Experts of a small language model: a variant of SOAP for the experts, 6952 steps.
Below are experts of layer 6 (counted from 0) of a mixture-of-experts language model. Rows are named router (the router's row for the expert), gate (a neuron's input weights, with its number), up (a neuron's input weights, with its number) and show model dimensions 0-95. Each number is 128 + 32 x the weight over its row's rms, rounded and kept within 0 to 255. Numbers have three digits each.
After each expert's rows: "mostly gets" lists some tokens that are sent to it at least half of the time; "gets" lists some tokens that make up at least twice as much of what it gets as of all text. This comes from a sample of Wikipedia text that the model never trained on. Tokens count by the router's weight.

# expert 20
router:164121127089079132111149132165085109082131147138071083156067096114127114055145116153158131166111099100141084170133082139173127111180130160174106067135066140118147143118100182153067131153166132154115108126156112163187158196095143162121100093145095096114092089097130146144170120171098176129
gate5:201157113114132135130100132129109136128170107102166119052107114171078077107101138126181140106122101171108093118107165166097103138140155122147056083153090164087114107084064143101167133116188192115131167138107160081102138140112132180107156093133072144117109121105144173170071120162181126114
up5:158173088105135123134140070147110163066142081136138130156163138164114071143143165095110138173130121181077084089068122183124169115097171147152075110151072128132112037101102148108160089096150179148179188126118104101094142123168113100138154110113126111128106107119152047147134116089123122132
mostly gets: " to", " against", " between", "s to", " due to", "ing to"
gets: " to", " in", " of", " for", " by", " from"

# expert 11
router:139121099119097142084176112150115146100140167142072100172099098107156170107148083155119119159118090060155089154118094137199127098162079144114101082142067132144132168089114141167107101145163133148105132157145069197154142184083157142132065129116111111106113093123143186155146149198078150149
gate5:114154083073093121141152089128092098193107156097140094148125159132150105158180102197173147074196088134089146088144149145103111129100134082156129138170092144149161154198171148151185137122177120101124079115085097148081082092093141165128169112113095155119147156186107111133139099119167147145
up5:089127117144159165104159089163146151133178091129108182102157121174203120120174139111075185073139101091085104181097134087163164106101177136133112124043104160094085110087187141111173184156078153108128137176142130143122137087171123103129132105174112145077133098111100162129133144124133137122
mostly gets: " his", " their", " of his", " its", " that the", " in his"
gets: " the", "'s", " a", " The", " his", ", the"

# expert 3
router:122158081089097101114138111184140197150140114151108092152094125153160153123134144165141087132119147049121096162157137148175152090163102184129068063145126215151106148091141146188124131083166119146120104174203074162154167139088106124084112123119101093105108127097134171135121125151103146150
gate10:087084183141062167124144128134050148111149120119124140145151139109199136103185198119103113119123109118104153169084164214125096165147139114168114106113094085180122107113101133134131099163089141155158166099150148100079174057157123122113135097146134136108137143148146111091130215142119152085
up10:120145099140176097115159126137129191094063132080137110091080163151079139195069094176130105126140151176146109127138124075176122111128125154091157166174159157130196090137139101162142111133128180134111151125100061107145083147158090087144082084131067166126124134069134096148150094157093143129
mostly gets: "°N ", "% | ", " | ", "; ", "th; ", " | +"
gets: " | ", "| ", "–", "; ", ") | ", " "

# expert 26
router:179134118116115072109128134135134177070175132119076105157111088121129131055136139131129132172121094069131083200112118152162174143119104167183132074134133190117149113103115127183065128107141144136153124133144110170154179162141165137119084081137135083079126066111151166167189149151087144128
gate54:101088139107142149163144066123087121098172155160151146190124131150142118070145122117150119143172124129137102082104107088091169166115098096123120133098157109125106094115161156213128136123119081158000132145094132171133144131170117104175173132086183133105145181136171095155096135113157115110
up54:138133149131183146207117161111090145147099213130119117081097107121144148125140161121095206132147145138176146062161155130112165171103185164162104137121070181122113172145138077106153130122191098117149154130112115151107118099140133167100111122073094071133129089138066176130102114101083132160
mostly gets: "==M", "===S", "Th", "==R", "===D", " \"H"
gets: "S", "M", "R", "B", "D", "P"

# expert 13
router:152123090107092102112163121183150139112157171136094090141082096115159165075133137172144096139074113096145094096115143134132171118140125161215102075116114120113138130102071150188061105171191147123128110146158107148131218135099133154113103125184095081093121088159114174159119139166096156122
gate8:139128116124121137073125140121160111112129084098101160167180088113117134107104064148143162138128150192155052137140130162208179191191139168183150076151101130118095146136109083118095136132140133163142119158076161063162164121112098093148080096136141131112119155181154144138138203128146150106
up8:102123165142140166111202097133145156070088173156095097175099073117117167100122127081117114076089056118123108130146155124115141121154103111130141152161121124120136140153129124147075167090115133146138147138113152082163151048085188145120113204122207123148171138152183100085115144107168091155
mostly gets: "==History==", " social", "), American", "Personal information", ") was a", "- List of"
gets: "\n", "\n\n", "==", ")", " is a", "==See also=="

# expert 22
router:170123150091079125105151116178127180065144121113066100164048088102103156068141068173131122196104106115162104158128118153165157126156131172157074095158140146111110184102111157149100125111152141152093098149161092162170165187090127139113105115144102113143086085131170112158168113134086150122
gate8:182142148077052093108155108119112169121112110116135071119158157106159120128079161160123178081164121127132117152174131101095146143131131191114110115083126171122128135153105160096112064095188093086120065138169115115113113101186144129135125076151114120132168110137184082196095183148158176152
up8:147137105082156111140108165104126132108087091112134133066148161185132083151145199146151070131145104127133130136090181153101119101118164142090155100194148142108124188158121176137147172095136132141181070083151158123088109159152165191162109128056089166102098063110117147122162144129169112164
mostly gets: ") and", ", and", " and", ", but", "s and", " but"
gets: ",", " and", ", and", " or", "s,", "),"

# expert 30
router:119115100087095106131161087246127173115148101158081121162089105151171161086166104160154124137132131084136080160147122151176153095145098222191086076147120142144136135100119164133085114111130141120081078150124116157146193160109111140130132104121123103141107106107160159115143159183085152126
gate6:085127107148107126096097123181135143116114146161110076086234149114079160093148125172111094103111150115174156139099102109102087115101127144103178123118201103188179142143155176206123117141086135135104130067166152129116119089119145144151178084107139088090139184116164099172097112119111135134
up6:095124159113185150106123163139073151122073179181133082073155138168148204131158096138091112121182130154136098175095118102058085151131134153131147136098136162186178106111092148151132114125157141147098109079138164151180116089150163182165131145106144109123160153167087089099097154067147126161
mostly gets: "\n", " in January ", " in March ", " in December ", " in November ", " in May "
gets: "\n", "\n\n", " In ", " on ", ": \"", " in December "

# expert 1
router:123108113080116101121163126143158166099152165130082132170108112131171145099156082111145131194126110081167108169110103155154140135116096175164063077155089126107121153064079167174083103148164170125098118165144118194186174112080153143113126087141145064095154067127132123095136126166100136162
gate50:140152130143082160090148126081149061097116158179151108114151158112092141131149154137087161198133076118167131114120130149143108080083077106113046077159126134136140146056093115184114116135088122123140162122115187171086207133116157098121150179133092115140153084095118106171172115147126122169
up50:139164147038130097126107069137145144062074219122165142092077096153096147100085134085169136131130103109132126124128146142099102084111168154127167108122088144138160150122109127070108109100071097129138122136118158101091177128086132139130129129175145060097129140132090149067133090156195089103
mostly gets: " X", " JP", " of T", " US ", " T", " FM"
gets: " T", " A", " M", "C", " B", " L"